{
  "activation": "gelu",
  "normalize_top_k": true,
  "router_bias": true,
  "lr_router": 0.00103,
  "optimizer": "muon",
  "lr": 0.0176,
  "batch_tokens": [65536, 131072]
}
Below are experts of layer 3 (counted from 0) of a mixture-of-experts language model. Rows are named router (the router's row for the expert), up (a neuron's input weights, with its number) and show model dimensions 384-575. Each number is 50 + 12 x the weight over its row's rms, rounded and kept within 0 to 99.
Before each expert's rows: "mostly gets" lists some tokens that are sent to it at least half of the time. This comes from a sample of Wikipedia text that the model never trained on.

# expert 76
mostly gets: "=", " there", " There", "isc", "There", ";\n\n"
router:44 62 47 66 51 49 50 69 30 57 56 57 40 59 71 55 62 44 47 27 47 37 61 67 61 48 42 46 64 13 41 54 44 46 69 51 32 65 56 48 44 75 47 59 40 42 82 50 56 60 27 29 53 47 68 57 28 76 47 56 60 48 55 45 51 64 68 49 60 66 29 48 32 39 36 41 56 66 56 64 57 71 61 46 58 45 57 49 53 61 57 44 44 50 33 42 46 34 59 54 50 70 51 31 58 68 72 33 62 38 24 52 39 45 49 40 56 61 50 67 49 49 64 45 77 63 47 37 47 48 56 33 69 42 38 65 39 68 40 54 46 56 49 40 62 53 63 47 15 43 52 39 44 72 41 60 39 75 56 57 55 57 43 45 34 63 65 53 58 43 62 35 53 54 58 48 59 31 60 54 44 63 59 45 65 74 75 58 38 59 19 50
up0:31 75 53 51 55 78 60 55 55 48 46 32 51 54 63 49 33 29 61 23 56 43 58 56 53 44 55 29 56 51 58 30 51 54 70 56 26 70 53 28 68 63 65 49 53 39 51 55 49 37 51 31 68 70 62 66 50 44 48 54 52 37 46 38 39 50 92 50 42 48 52 51 44 61 59 58 54 36 48 41 47 67 35 46 48 67 54 56 47 33 52 48 50 61 44 51 38 57 40 30 63 49 39 20 27 50 63 52 59 52 39 64 41 59 55 47 45 55 46 46 50 31 56 43 51 34 48 60 46 27 54 38 61 36 41 66 66 50 27 19 41 28 43 65 56 73 63 20 35 65 41 51 45 53 69 30 35 51 40 35 63 43 34 73 54 55 37 62 46 51 38 36 52 48 59 76 16 58 31 64 44 58 44 47 59 32 49 62 54 49 51 33
up1:47 64 47 33 40 64 53 61 55 57 57 60 35 71 69 54 53 88 44 56 68 49 62 42 77 72 51 61 61 67 37 27 56 74 42 61 44 60 63 36 25 50 44 62 51 62 45 56 49 59 46 45 63 48 43 66 61 49 41 54 40 57 50 67 45 67 50 20 71 55 47 57 23 49 70 68 40 54 63 36 55 62 55 41 58 51 52 60 57 52 48 32 41 56 50 61 52 48 33 61 58 41 56 40 28 61 67 42 27 49 47 36 65 65 78 56 48 39 47 66 44 67 32 23 48 47 59 66 52 63 55 60 88 49 37 49 68 40 55 45 46 50 47 45 55 31 74 50 30 34 41 43 36 57 50 45 49 59 43 50 60 46 43 52 42 53 46 68 59 57 32 33 39 49 51 63 60 44 27 58 25 46 44 53 41 69 52 62 61 28 30 55
up2:56 40 50 50 52 54 38 77 43 48 57 27 53 47 56 45 17 63 30 55 68 37 49 33 41 42 34 62 54 51 63 44 47 67 71 52 58 62 77 40 70 44 66 51 39 53 60 54 43 36 45 52 45 42 38 40 54 67 59 48 28 76 51 45 63 63 52 52 47 79 60 47 36 62 28 45 52 40 50 37 49 40 40 53 34 54 38 71 74 51 45 49 58 52 64 44 51 57 54 52 49 58 33 25 44 33 62 52 51 56 62 66 48 69 61 46 75 60 48 62 57 33 83 35 31 35 58 29 46 54 42 65 55 67 44 50 52 62 57 44 61 48 55 54 54 57 51 46 29 50 52 54 65 46 52 57 51 54 60 49 53 58 57 59 27 46 45 57 50 55 50 52 44 51 49 66 50 54 34 55 53 42 08 53 65 50 53 45 42 61 63 35
up3:48 44 48 65 74 30 60 63 49 35 71 52 53 42 55 42 34 53 38 44 30 53 53 34 49 31 44 66 50 34 41 43 38 52 35 57 39 42 82 64 49 34 51 58 57 46 43 43 28 60 46 53 46 27 61 62 49 50 47 54 47 34 58 42 61 56 63 31 40 54 42 50 66 33 65 30 49 45 36 60 44 50 53 51 52 42 65 55 72 75 38 64 47 39 54 19 44 39 47 45 66 79 41 23 65 41 56 53 52 31 57 32 43 50 44 39 42 60 64 42 44 47 57 74 31 53 40 69 74 61 35 40 60 64 54 54 34 57 29 53 63 73 84 61 55 58 46 52 56 65 42 67 46 51 48 61 53 39 43 52 45 51 31 46 72 49 74 60 40 54 49 43 68 68 50 45 56 44 80 65 78 67 30 45 54 56 49 40 39 67 38 62
up4:29 49 45 37 44 34 33 20 48 61 63 60 59 58 51 51 64 39 44 49 54 28 37 44 57 48 23 42 64 44 48 56 41 46 41 50 60 49 55 67 45 45 67 37 48 52 55 39 56 49 45 46 48 42 47 41 48 54 46 61 58 57 50 41 48 49 65 51 46 46 43 38 47 49 35 68 59 54 60 38 42 82 56 61 50 31 49 60 62 58 44 54 33 49 53 30 44 43 53 45 38 48 44 33 51 62 50 52 55 57 37 54 51 71 46 55 39 41 64 40 50 50 48 45 31 73 58 51 51 56 52 61 55 57 45 34 54 44 43 30 44 72 60 72 54 50 46 51 43 63 44 50 64 37 45 59 34 51 50 16 55 37 58 52 29 49 28 55 56 44 51 69 78 66 55 37 24 68 50 73 37 52 56 49 50 40 33 41 51 22 44 53
up5:54 45 30 50 49 44 60 43 52 64 47 61 67 48 52 62 55 23 55 51 43 51 67 36 54 34 33 55 35 52 52 59 50 46 43 56 41 54 64 73 44 47 48 69 30 64 51 41 56 51 41 55 42 52 43 86 65 37 49 44 63 48 58 50 60 46 67 34 62 41 56 34 53 53 55 53 37 54 33 57 55 57 46 52 49 40 66 51 49 49 43 59 40 47 78 41 49 69 33 61 35 76 55 21 57 52 53 41 58 58 37 37 40 58 72 43 49 46 61 42 46 42 61 74 51 35 41 68 21 54 43 37 45 62 55 53 53 37 51 56 59 45 42 52 43 62 48 44 53 66 60 46 56 52 25 44 62 73 31 59 54 45 22 50 69 42 50 44 41 39 70 54 52 43 30 27 38 54 18 74 57 32 54 50 28 47 29 65 55 46 60 44
up6:51 48 50 49 64 51 55 44 73 50 72 46 70 62 49 62 31 50 43 45 36 71 24 21 51 39 56 60 46 61 33 71 54 67 40 70 53 93 65 35 52 46 52 39 50 35 78 52 45 65 32 50 30 55 37 70 59 52 40 69 43 59 46 57 52 33 56 65 43 42 65 50 42 33 39 40 37 40 88 48 54 61 64 31 53 52 58 66 59 36 37 46 42 36 40 44 39 42 50 42 76 48 49 45 47 61 45 36 41 51 77 48 54 41 47 44 55 53 49 52 37 38 38 51 56 55 32 59 60 37 47 46 46 50 47 71 57 50 33 50 30 47 46 67 31 50 22 45 55 43 47 38 32 57 59 46 46 59 44 57 71 48 42 39 74 51 51 54 51 36 41 37 43 47 51 36 36 58 74 65 52 41 57 55 38 62 66 56 39 35 42 36
up7:56 38 50 39 59 60 49 64 60 46 55 30 35 89 70 57 59 50 58 45 47 70 40 64 55 31 38 44 48 29 31 64 47 52 46 49 29 71 53 47 34 44 64 44 56 44 44 34 64 85 47 60 54 65 38 47 52 52 42 78 33 67 50 69 46 38 33 47 43 44 55 50 52 54 42 37 44 59 53 52 18 66 63 44 39 54 43 20 40 45 54 48 68 48 46 32 51 40 50 55 64 46 71 38 41 51 58 44 46 59 45 42 31 54 61 14 39 39 41 32 46 37 45 58 48 76 37 66 44 36 51 46 40 37 62 59 31 51 50 42 68 45 49 45 43 46 45 45 41 39 59 57 63 57 35 57 36 47 46 53 54 41 42 52 48 48 61 53 43 47 47 53 55 29 42 67 54 70 45 61 66 56 43 43 47 51 35 63 42 31 43 66
up8:66 60 37 32 62 71 55 53 39 22 58 42 63 42 36 45 41 45 44 48 39 49 39 44 55 49 36 52 70 58 43 45 58 43 75 34 43 58 62 62 56 50 44 56 55 45 67 48 69 39 31 38 44 49 39 28 43 51 52 36 62 49 54 46 54 46 80 59 50 77 40 72 41 54 40 66 46 54 41 51 55 74 47 34 53 32 62 53 57 63 50 46 33 46 53 48 60 45 43 44 46 39 47 36 58 67 40 40 41 60 27 48 62 61 64 43 49 74 33 34 61 36 36 36 52 60 56 56 61 48 39 35 68 35 36 51 64 28 47 34 37 47 52 63 66 35 30 62 34 39 42 44 50 34 48 31 40 43 29 57 61 60 40 61 44 61 52 61 47 57 49 63 54 61 44 42 29 46 54 52 64 44 33 29 49 41 35 33 46 50 39 27
up9:51 52 38 25 46 73 62 47 51 24 46 57 43 64 42 45 60 56 60 64 63 42 60 59 40 57 43 62 56 31 47 51 57 58 53 77 45 47 83 56 57 57 47 50 38 31 55 63 58 70 40 25 47 61 51 67 48 51 46 59 66 57 33 27 36 32 49 57 64 40 42 52 28 58 45 40 75 30 41 40 33 62 51 39 77 44 61 54 55 28 34 38 65 43 55 52 49 58 69 37 40 47 57 20 20 38 75 39 39 47 58 61 46 42 71 55 61 42 54 67 26 30 50 57 55 45 61 49 40 42 48 23 42 44 55 61 31 31 58 76 45 41 49 51 53 36 43 52 66 40 42 49 74 62 61 56 46 48 33 38 64 55 54 46 55 58 41 61 40 39 40 33 65 37 56 41 42 55 39 70 29 48 56 51 43 53 59 58 58 59 43 58
up10:62 42 56 45 38 50 30 48 56 35 57 51 49 26 50 46 68 39 70 42 61 49 48 53 46 43 53 48 32 47 52 42 31 50 43 30 24 58 43 57 38 60 54 68 29 32 47 38 56 70 46 58 59 36 57 70 46 56 42 50 21 66 48 55 54 19 43 31 55 48 63 55 38 41 48 44 62 71 48 63 41 52 44 38 48 73 41 27 49 28 47 44 48 38 54 62 63 73 66 65 46 46 71 59 39 48 54 28 51 43 71 47 51 47 73 68 58 42 69 63 37 30 51 43 68 43 38 54 56 47 45 48 52 46 34 53 25 46 51 49 61 60 63 40 45 69 66 51 67 49 45 44 69 59 41 47 33 58 35 60 35 39 56 43 52 58 55 53 50 58 57 53 50 44 50 51 51 28 51 39 42 54 36 59 52 44 52 49 45 36 62 48

# expert 57
mostly gets: " others", " Some", "oth", "ić", "ová", "ova"
router:44 40 33 58 26 49 58 74 50 55 56 49 46 46 44 58 50 11 42 63 66 53 74 61 49 44 31 48 38 41 49 54 37 49 72 71 36 75 38 43 61 59 44 52 44 58 49 52 39 34 69 44 51 44 47 21 58 78 49 51 53 32 49 38 41 49 33 64 47 40 49 48 48 68 52 29 52 55 57 48 48 55 41 56 44 64 53 32 55 44 50 55 46 79 30 42 40 46 50 33 41 52 42 54 50 76 53 55 57 42 27 67 54 46 38 60 71 55 39 50 73 48 38 70 60 50 59 42 38 37 53 50 55 43 59 51 33 54 61 50 63 60 26 46 45 54 29 39 53 50 45 58 39 39 63 65 26 46 57 32 55 29 49 67 45 68 46 53 55 48 45 59 40 48 59 52 66 63 75 71 54 50 35 54 59 52 50 65 77 70 53 54
up0:48 59 59 48 47 36 48 65 49 55 58 50 48 48 40 48 51 46 62 43 61 51 34 55 48 71 44 42 59 70 44 38 41 58 61 58 39 52 51 46 55 45 57 40 60 43 58 63 54 55 48 50 67 50 48 60 54 44 41 55 37 59 46 38 37 58 43 60 44 49 73 55 37 55 26 49 50 64 32 39 42 76 72 61 48 50 47 49 39 45 31 55 49 52 36 59 37 38 46 42 83 48 56 30 44 47 57 51 60 60 30 39 54 67 45 51 46 60 49 45 48 79 38 38 54 45 61 19 35 41 71 61 58 60 40 37 29 47 44 72 55 57 64 50 76 55 54 81 57 60 57 53 49 48 55 40 47 41 55 37 42 51 49 55 41 42 70 60 52 57 57 41 41 36 53 57 30 38 50 49 56 30 57 66 39 69 71 68 53 54 54 30
up1:46 73 75 53 52 53 41 47 53 46 39 50 38 50 47 44 55 46 51 59 31 68 43 48 63 59 23 60 53 34 51 50 47 63 48 36 64 62 43 50 36 41 63 42 65 69 24 55 33 42 24 53 57 39 55 52 67 36 48 41 48 45 41 65 57 36 42 43 59 60 55 43 75 39 64 52 57 44 37 35 37 58 49 69 36 51 77 51 31 32 15 41 52 37 54 38 29 54 64 23 44 48 68 43 52 41 45 43 61 59 35 67 68 94 44 35 63 47 66 61 41 31 52 71 78 39 69 57 30 23 34 46 40 56 50 48 49 48 71 69 69 44 49 83 47 57 44 44 44 46 47 47 53 65 36 46 67 55 59 59 16 40 53 45 57 44 43 48 37 37 64 59 52 48 71 49 29 46 60 53 55 50 21 35 66 59 57 38 57 34 59 60
up2:63 69 56 51 45 49 48 50 58 56 49 65 50 28 44 52 53 46 66 64 36 50 29 37 70 47 44 62 59 60 44 63 58 35 61 49 64 56 66 29 60 48 48 49 38 47 76 26 64 36 54 44 70 44 58 47 51 20 51 61 24 53 42 52 63 52 74 63 63 42 42 36 58 61 52 49 25 53 46 41 71 64 48 36 19 42 43 18 28 43 53 38 45 55 50 59 67 54 55 46 52 39 65 60 39 73 46 60 50 56 38 65 48 58 44 56 44 53 58 46 81 56 37 82 59 59 47 45 34 29 52 48 60 62 70 51 34 37 35 43 52 51 28 48 34 34 46 57 49 37 42 39 59 34 41 43 32 63 64 54 60 42 37 47 43 30 49 63 36 68 51 38 36 53 66 51 31 36 49 36 58 55 25 58 45 69 40 60 62 43 32 42
up3:33 59 57 28 50 33 38 62 54 51 20 35 39 50 60 61 67 70 62 60 59 47 37 55 63 53 39 72 55 64 26 67 52 62 74 60 64 58 49 50 52 40 66 62 28 43 50 71 67 49 59 67 37 56 47 59 49 60 65 51 46 44 46 68 46 22 47 49 43 53 40 34 38 59 60 39 73 50 57 47 24 43 46 49 53 58 45 28 67 45 39 38 59 47 29 39 37 41 45 55 48 45 67 52 40 46 42 56 53 41 54 50 45 52 54 42 36 47 37 60 37 40 60 58 56 39 54 29 60 53 60 63 48 43 36 61 63 43 54 40 41 50 50 63 54 40 53 34 69 56 33 80 44 46 51 52 49 64 49 39 41 46 41 23 69 71 36 60 47 50 59 44 48 20 66 61 56 41 72 38 52 50 56 54 55 51 57 59 40 64 49 40
up4:56 58 49 34 51 56 53 55 57 58 55 90 60 67 58 34 29 40 83 70 52 52 62 26 55 50 33 58 51 33 52 48 41 40 54 62 54 72 56 54 40 56 64 53 52 46 78 58 66 60 41 50 79 52 57 41 37 51 39 53 48 64 65 69 43 49 47 50 35 63 52 33 47 65 50 38 70 35 70 48 42 31 47 53 50 54 49 59 69 60 51 36 44 43 54 35 36 41 67 52 49 74 24 41 51 51 69 59 45 54 48 44 51 57 33 37 43 69 43 40 71 48 41 46 82 59 36 48 53 53 49 48 41 65 30 43 32 50 51 40 77 52 40 56 51 62 41 15 52 81 52 40 45 32 57 39 57 48 51 42 45 44 56 47 24 39 63 44 34 49 48 44 48 65 65 40 59 63 58 45 55 46 48 49 66 54 50 63 64 52 38 64
up5:51 79 52 59 51 47 26 56 61 56 44 52 54 64 63 53 46 64 45 52 34 34 44 24 59 56 63 45 44 39 53 51 35 45 58 68 66 53 45 50 67 28 29 59 61 42 55 66 43 45 36 54 49 36 42 59 20 56 67 42 48 45 38 43 42 69 58 59 46 80 29 38 52 47 53 46 48 47 43 58 51 39 45 65 56 39 35 35 60 41 65 43 50 46 45 54 59 39 81 45 49 56 76 44 20 49 39 45 42 45 76 64 38 60 52 60 56 33 46 31 57 27 54 61 33 43 55 43 45 51 62 59 41 40 59 53 39 44 34 48 44 64 48 44 27 40 58 30 49 46 50 69 69 62 44 54 27 40 60 38 70 29 34 42 45 43 37 56 33 62 71 59 44 57 73 48 50 62 50 48 56 43 31 67 61 56 77 21 70 42 73 46
up6:60 47 88 52 48 51 30 47 39 50 55 27 40 64 63 46 52 62 46 61 49 42 59 52 57 60 54 58 50 51 49 70 51 58 51 54 61 71 41 64 48 60 58 43 51 44 63 36 51 33 49 55 58 29 50 46 51 59 53 38 43 51 49 32 21 26 39 50 38 62 52 56 23 49 39 48 26 53 57 43 50 43 33 46 29 40 46 45 54 45 61 75 58 41 38 42 46 40 52 37 49 40 80 58 40 50 40 74 50 54 47 57 67 43 61 79 62 44 47 44 36 32 22 67 34 60 65 42 34 62 48 41 55 45 65 40 56 42 50 29 46 54 53 36 59 52 29 53 50 54 48 64 53 60 37 73 44 63 55 32 45 13 51 45 49 54 39 42 50 39 63 39 53 50 75 56 52 42 45 55 70 65 55 48 42 80 77 59 65 33 57 32
up7:36 71 70 29 60 43 61 57 60 28 62 45 60 42 63 54 57 83 69 43 38 50 48 49 43 59 49 40 48 79 56 36 62 43 44 43 27 64 29 57 49 42 47 20 43 66 60 47 50 45 39 46 50 36 44 36 55 49 79 57 26 43 63 48 51 69 28 50 55 76 56 37 29 68 40 56 64 57 67 27 47 53 33 53 71 40 49 48 68 51 63 36 72 47 44 71 58 32 46 56 36 49 66 53 58 34 57 48 63 41 66 66 70 41 43 61 58 41 51 52 39 30 46 72 40 54 57 39 39 71 45 50 47 67 63 30 58 45 46 70 41 55 56 63 38 60 48 63 54 47 55 60 52 46 63 52 52 49 60 65 54 63 57 36 45 31 51 47 57 41 76 44 47 68 61 49 62 47 64 60 52 62 43 70 46 41 39 42 36 36 56 63
up8:46 47 33 62 50 52 37 43 50 51 40 49 61 44 44 43 63 64 68 80 64 58 51 44 27 47 33 60 62 83 57 56 58 47 65 80 42 45 35 54 50 47 63 67 41 32 61 40 38 50 65 56 69 58 43 48 32 60 51 46 29 51 30 47 45 44 64 35 33 68 43 55 82 52 50 60 55 56 41 56 42 62 76 53 37 35 68 31 54 49 52 38 38 69 39 56 47 41 53 41 47 59 67 41 58 59 61 67 65 32 57 48 33 66 30 65 59 46 63 42 63 44 56 52 36 59 60 62 41 37 59 77 52 63 54 64 59 42 51 58 64 53 41 44 28 43 60 42 55 48 62 35 57 57 53 54 47 39 41 46 60 55 44 35 51 33 40 68 46 56 66 50 63 46 52 39 24 46 67 50 48 48 24 42 49 56 44 62 45 36 66 52
up9:53 48 59 37 45 61 68 76 68 65 57 53 48 70 38 48 50 51 47 55 47 44 61 60 24 59 44 54 50 58 46 68 63 63 47 41 84 63 47 46 55 55 62 46 43 29 24 50 50 63 57 57 54 46 54 35 66 60 62 40 38 34 53 42 36 66 44 29 44 55 65 56 64 33 59 45 58 39 44 48 42 61 48 51 53 47 42 40 41 37 37 35 63 48 56 39 33 37 49 51 51 56 30 54 61 39 58 51 68 73 42 54 37 34 53 47 52 44 60 53 37 44 35 46 63 49 54 58 42 72 57 60 49 59 49 58 36 44 42 25 59 37 70 45 60 49 81 48 50 65 40 30 37 45 42 27 61 58 52 67 67 09 31 58 48 46 59 36 56 48 49 57 41 39 54 60 55 55 53 58 39 65 49 81 47 34 39 51 41 61 29 66
up10:46 90 32 60 32 21 57 36 56 49 39 55 38 48 72 50 38 58 77 49 69 69 54 63 35 49 51 40 45 40 65 51 50 31 51 55 39 42 44 34 55 45 52 44 49 47 64 51 44 49 43 49 56 42 50 50 45 58 44 65 58 63 46 46 54 49 24 48 50 37 31 64 65 34 54 47 41 50 51 44 44 45 43 47 53 35 57 56 63 51 63 52 50 52 44 51 43 63 52 24 46 63 53 23 45 46 51 76 45 48 56 45 55 50 41 62 34 69 43 49 54 27 54 58 64 43 40 39 22 37 47 37 52 70 78 33 58 59 73 34 54 46 43 37 40 56 43 29 65 62 56 63 47 45 35 38 55 35 68 45 59 60 36 31 31 69 51 49 64 63 42 43 44 72 60 51 58 65 54 49 35 30 50 42 41 43 63 46 58 40 49 33

# expert 59
mostly gets: " known", " most", " best", " largest", " Most", " less"
router:54 45 60 53 40 49 44 54 37 47 53 50 48 52 62 45 58 29 42 36 45 42 30 57 42 43 38 52 57 51 44 45 52 55 81 44 50 41 54 32 44 64 53 34 49 74 41 47 67 52 46 44 51 48 48 37 52 72 48 37 67 32 54 42 54 50 64 25 47 50 38 41 38 49 54 56 51 49 51 68 52 53 62 37 58 47 54 44 52 40 58 64 41 51 29 52 50 63 52 51 47 48 69 56 61 62 47 45 64 38 35 58 41 37 61 39 52 50 38 41 67 47 68 35 61 41 30 69 62 44 31 48 48 64 48 56 57 54 74 57 31 63 61 45 52 58 70 59 43 60 67 55 55 60 51 45 24 75 63 49 44 75 41 22 32 28 73 46 50 39 29 51 34 52 70 44 63 21 54 55 34 51 78 44 52 99 75 54 45 71 43 48
up0:41 64 49 63 69 62 49 56 59 49 22 53 42 39 50 50 67 15 39 55 69 59 42 40 68 68 67 40 33 61 40 54 41 57 49 51 51 39 57 56 49 47 48 86 47 57 43 65 59 46 32 57 68 63 40 45 59 65 32 41 70 60 43 59 31 45 34 33 67 44 60 60 40 49 68 61 40 60 45 67 44 54 64 58 63 34 78 40 36 61 42 32 74 35 55 44 37 51 43 54 63 49 67 51 52 54 42 60 34 29 48 49 55 70 59 62 49 57 74 50 60 53 51 37 62 37 49 54 46 39 46 63 74 52 56 28 48 46 43 59 62 43 37 43 56 54 44 49 44 24 73 41 51 57 57 64 62 53 66 71 44 49 66 61 52 51 41 43 44 45 25 36 64 46 44 61 61 38 61 69 58 52 27 50 49 20 71 51 54 61 38 52
up1:50 46 79 61 54 83 55 43 57 56 43 64 41 49 35 68 38 59 31 57 60 46 60 52 64 36 55 68 65 68 48 47 39 40 65 55 56 47 48 55 53 63 54 52 49 43 43 58 50 48 40 43 54 36 68 53 54 53 53 46 31 41 37 61 62 31 75 65 34 45 62 52 72 39 49 47 66 41 40 39 38 50 42 62 55 54 56 52 44 54 53 51 45 55 46 36 48 55 70 55 54 64 68 47 56 73 46 69 61 40 41 53 49 62 23 32 54 69 67 45 66 43 47 61 47 48 51 31 55 51 40 51 30 19 62 58 42 38 54 56 67 61 42 58 38 38 62 46 38 56 26 46 62 48 43 47 57 49 50 64 55 76 54 55 57 35 40 77 46 47 45 46 43 54 44 60 37 43 66 70 65 51 46 37 68 41 42 34 53 38 46 60
up2:32 38 62 68 66 34 55 36 41 56 50 70 46 41 32 56 51 50 68 34 55 39 41 56 66 80 53 61 53 46 48 55 70 52 53 54 46 60 51 46 49 53 48 31 37 68 53 40 75 46 54 48 30 47 73 44 50 56 47 42 22 47 48 44 40 29 56 55 66 44 57 57 46 37 43 46 54 55 35 64 41 55 68 50 47 45 69 54 40 42 36 37 65 37 53 76 54 58 46 63 30 51 44 47 27 64 37 51 53 55 51 48 51 45 52 58 66 54 59 47 60 41 43 53 40 50 33 42 43 56 38 49 49 61 66 69 51 33 47 46 35 57 49 49 29 42 48 56 32 45 49 46 64 63 50 55 39 88 41 31 42 41 59 56 54 48 39 43 38 47 56 61 50 34 35 36 27 46 51 46 38 66 39 54 47 45 59 37 54 55 57 58
up3:68 57 63 55 58 38 61 31 37 34 60 48 45 58 44 54 56 33 36 55 41 72 54 53 34 48 22 47 50 63 48 37 51 62 58 53 50 36 23 44 48 41 31 56 50 51 52 49 53 24 57 54 79 47 43 31 65 41 62 30 41 66 52 72 56 52 56 42 41 49 49 69 71 53 44 63 54 56 38 50 56 64 47 38 62 51 47 50 45 53 69 62 40 54 60 74 43 52 50 27 28 63 57 64 45 36 45 63 55 47 36 46 32 58 45 51 41 50 70 46 35 51 66 43 73 43 41 54 58 37 24 38 29 52 38 32 60 45 63 52 62 49 51 42 58 84 41 41 54 30 62 57 37 39 78 52 35 77 68 38 55 33 26 38 63 52 39 55 29 51 40 35 41 61 68 39 63 61 41 35 55 60 23 17 59 59 62 49 60 66 64 59
up4:47 72 67 56 45 51 57 53 50 40 34 53 38 43 75 58 65 30 42 75 32 62 52 34 57 43 54 51 63 53 50 47 44 39 52 40 47 60 45 45 49 43 40 51 48 62 41 50 51 44 67 37 67 60 37 46 52 40 48 32 62 42 48 35 59 58 53 63 41 44 51 64 46 33 52 52 69 48 68 61 55 33 60 41 50 57 56 57 51 46 57 60 37 40 50 42 47 60 48 40 42 39 71 70 62 65 39 58 50 54 59 35 38 37 52 39 47 66 41 53 55 13 49 45 21 35 60 45 40 45 46 66 35 40 50 63 57 36 74 53 26 50 33 41 24 33 47 56 47 57 53 56 61 69 24 50 68 47 61 64 57 76 45 30 38 53 67 55 58 56 42 52 43 44 52 56 45 55 56 39 47 50 40 52 70 68 61 33 62 36 61 38
up5:39 63 54 50 45 33 45 69 56 34 57 54 63 57 58 56 57 40 49 60 49 61 48 50 60 46 31 64 61 60 51 52 55 64 68 56 72 54 51 35 59 43 63 80 69 34 43 58 57 57 38 57 48 47 60 39 45 24 55 49 48 54 46 42 56 62 47 53 52 47 38 35 53 70 49 75 32 69 61 63 31 35 46 43 30 55 62 41 50 45 66 63 58 49 66 33 64 56 33 55 39 55 67 55 31 70 51 60 61 41 43 54 41 32 67 43 38 42 33 47 43 61 66 55 51 45 65 44 55 44 41 62 44 40 47 38 52 47 50 61 64 53 52 66 33 39 45 36 65 57 63 43 46 38 61 56 54 56 52 73 58 42 32 31 48 32 46 59 47 65 46 39 50 63 56 45 47 49 53 60 50 54 55 56 35 55 61 57 67 50 71 48
up6:61 72 56 59 62 58 55 50 55 52 50 61 42 38 42 55 71 66 80 68 67 31 45 33 50 54 15 40 45 71 48 54 64 48 54 22 59 54 48 33 63 42 50 50 68 48 48 50 49 40 52 41 54 62 57 45 45 40 50 71 23 48 57 30 37 63 41 52 69 53 50 43 45 27 52 53 31 54 55 48 36 46 48 42 35 37 38 55 57 54 53 44 66 49 47 53 35 38 32 24 51 34 34 59 57 57 53 49 46 45 55 49 38 40 61 44 74 65 39 62 55 28 30 51 51 38 35 58 45 34 70 35 51 51 43 58 61 50 55 56 49 47 67 62 72 50 59 62 55 38 66 34 58 44 69 57 56 84 40 45 56 27 41 63 59 38 47 64 29 42 42 48 35 34 57 51 47 44 55 73 23 41 58 64 47 48 42 27 35 70 35 31
up7:43 35 57 54 53 60 50 62 58 27 32 62 54 57 38 80 60 55 52 62 34 37 42 35 37 32 36 58 46 79 41 48 48 64 54 59 58 61 72 31 62 69 69 35 56 55 44 77 55 69 49 40 36 47 56 59 62 52 46 66 57 46 46 46 43 62 38 53 37 44 59 40 39 44 70 56 60 38 37 49 56 47 55 37 40 59 51 71 50 32 62 55 42 41 80 59 54 58 41 68 35 63 54 55 34 33 44 25 49 44 40 27 51 41 34 63 44 60 77 38 45 65 33 47 48 45 53 57 64 51 50 60 42 34 40 65 51 37 38 32 18 47 58 52 66 33 87 54 60 32 50 59 70 77 42 59 42 63 31 40 36 44 28 59 65 46 63 45 50 61 45 58 44 43 34 56 31 34 49 35 61 36 54 50 63 54 48 47 50 32 39 47
up8:46 39 47 35 45 38 42 32 43 63 54 66 54 66 56 59 62 51 39 79 55 43 43 39 46 52 52 55 80 63 33 66 36 77 37 37 61 37 41 50 71 47 60 53 63 62 62 35 72 65 47 67 43 48 32 61 46 34 55 20 38 55 41 35 32 46 69 47 50 46 51 57 59 59 55 42 50 49 48 59 59 60 60 42 66 33 53 30 29 54 38 67 56 44 56 75 70 53 62 46 37 40 59 44 59 64 39 48 44 53 36 47 44 43 58 60 36 66 31 44 63 28 44 56 68 68 42 51 34 55 55 55 48 44 47 46 34 54 42 50 64 60 68 61 56 58 64 63 60 56 33 52 51 51 56 60 42 69 67 33 35 62 45 40 27 49 64 37 32 45 26 61 62 53 52 66 42 35 28 23 25 50 26 51 52 39 43 26 40 39 57 49
up9:51 49 71 54 41 69 48 33 41 53 33 66 40 56 62 54 28 57 32 51 58 42 29 52 49 51 37 36 65 63 53 42 59 51 58 41 61 58 59 35 53 36 46 56 51 44 50 33 67 43 51 55 37 53 57 40 27 51 40 47 51 51 62 20 49 36 44 47 58 56 50 60 74 57 62 48 59 41 44 38 38 39 63 35 34 48 59 56 49 37 41 59 53 60 49 51 42 60 35 38 34 41 44 38 59 65 50 81 39 64 41 70 50 42 64 37 37 57 52 65 45 31 47 31 56 49 53 53 44 65 51 76 69 39 59 39 40 45 60 60 44 56 36 39 38 63 40 62 29 50 38 36 59 43 39 38 53 74 47 51 42 85 61 38 66 51 45 54 56 52 72 58 42 61 53 49 48 35 52 30 53 60 60 62 49 41 61 26 51 46 59 36
up10:58 57 63 50 47 59 66 44 60 31 52 47 52 41 31 74 52 47 39 49 43 63 45 30 44 38 54 59 22 44 38 63 45 41 64 57 48 44 39 48 53 57 63 47 55 46 35 47 36 58 50 46 44 67 45 54 36 42 51 51 65 72 58 64 59 55 58 65 37 55 56 22 43 29 67 57 46 57 62 64 29 59 56 37 26 43 48 35 69 51 49 58 64 51 34 59 38 54 39 32 35 54 59 56 39 41 81 38 64 56 53 37 55 40 84 48 29 23 59 55 55 41 38 75 52 44 31 59 53 43 51 31 61 62 62 46 58 38 71 60 64 58 50 28 56 58 39 31 52 47 60 38 56 30 61 43 43 58 28 53 55 54 66 46 24 59 58 51 51 59 55 40 44 44 38 69 74 57 54 54 53 29 27 53 37 67 65 40 57 28 69 61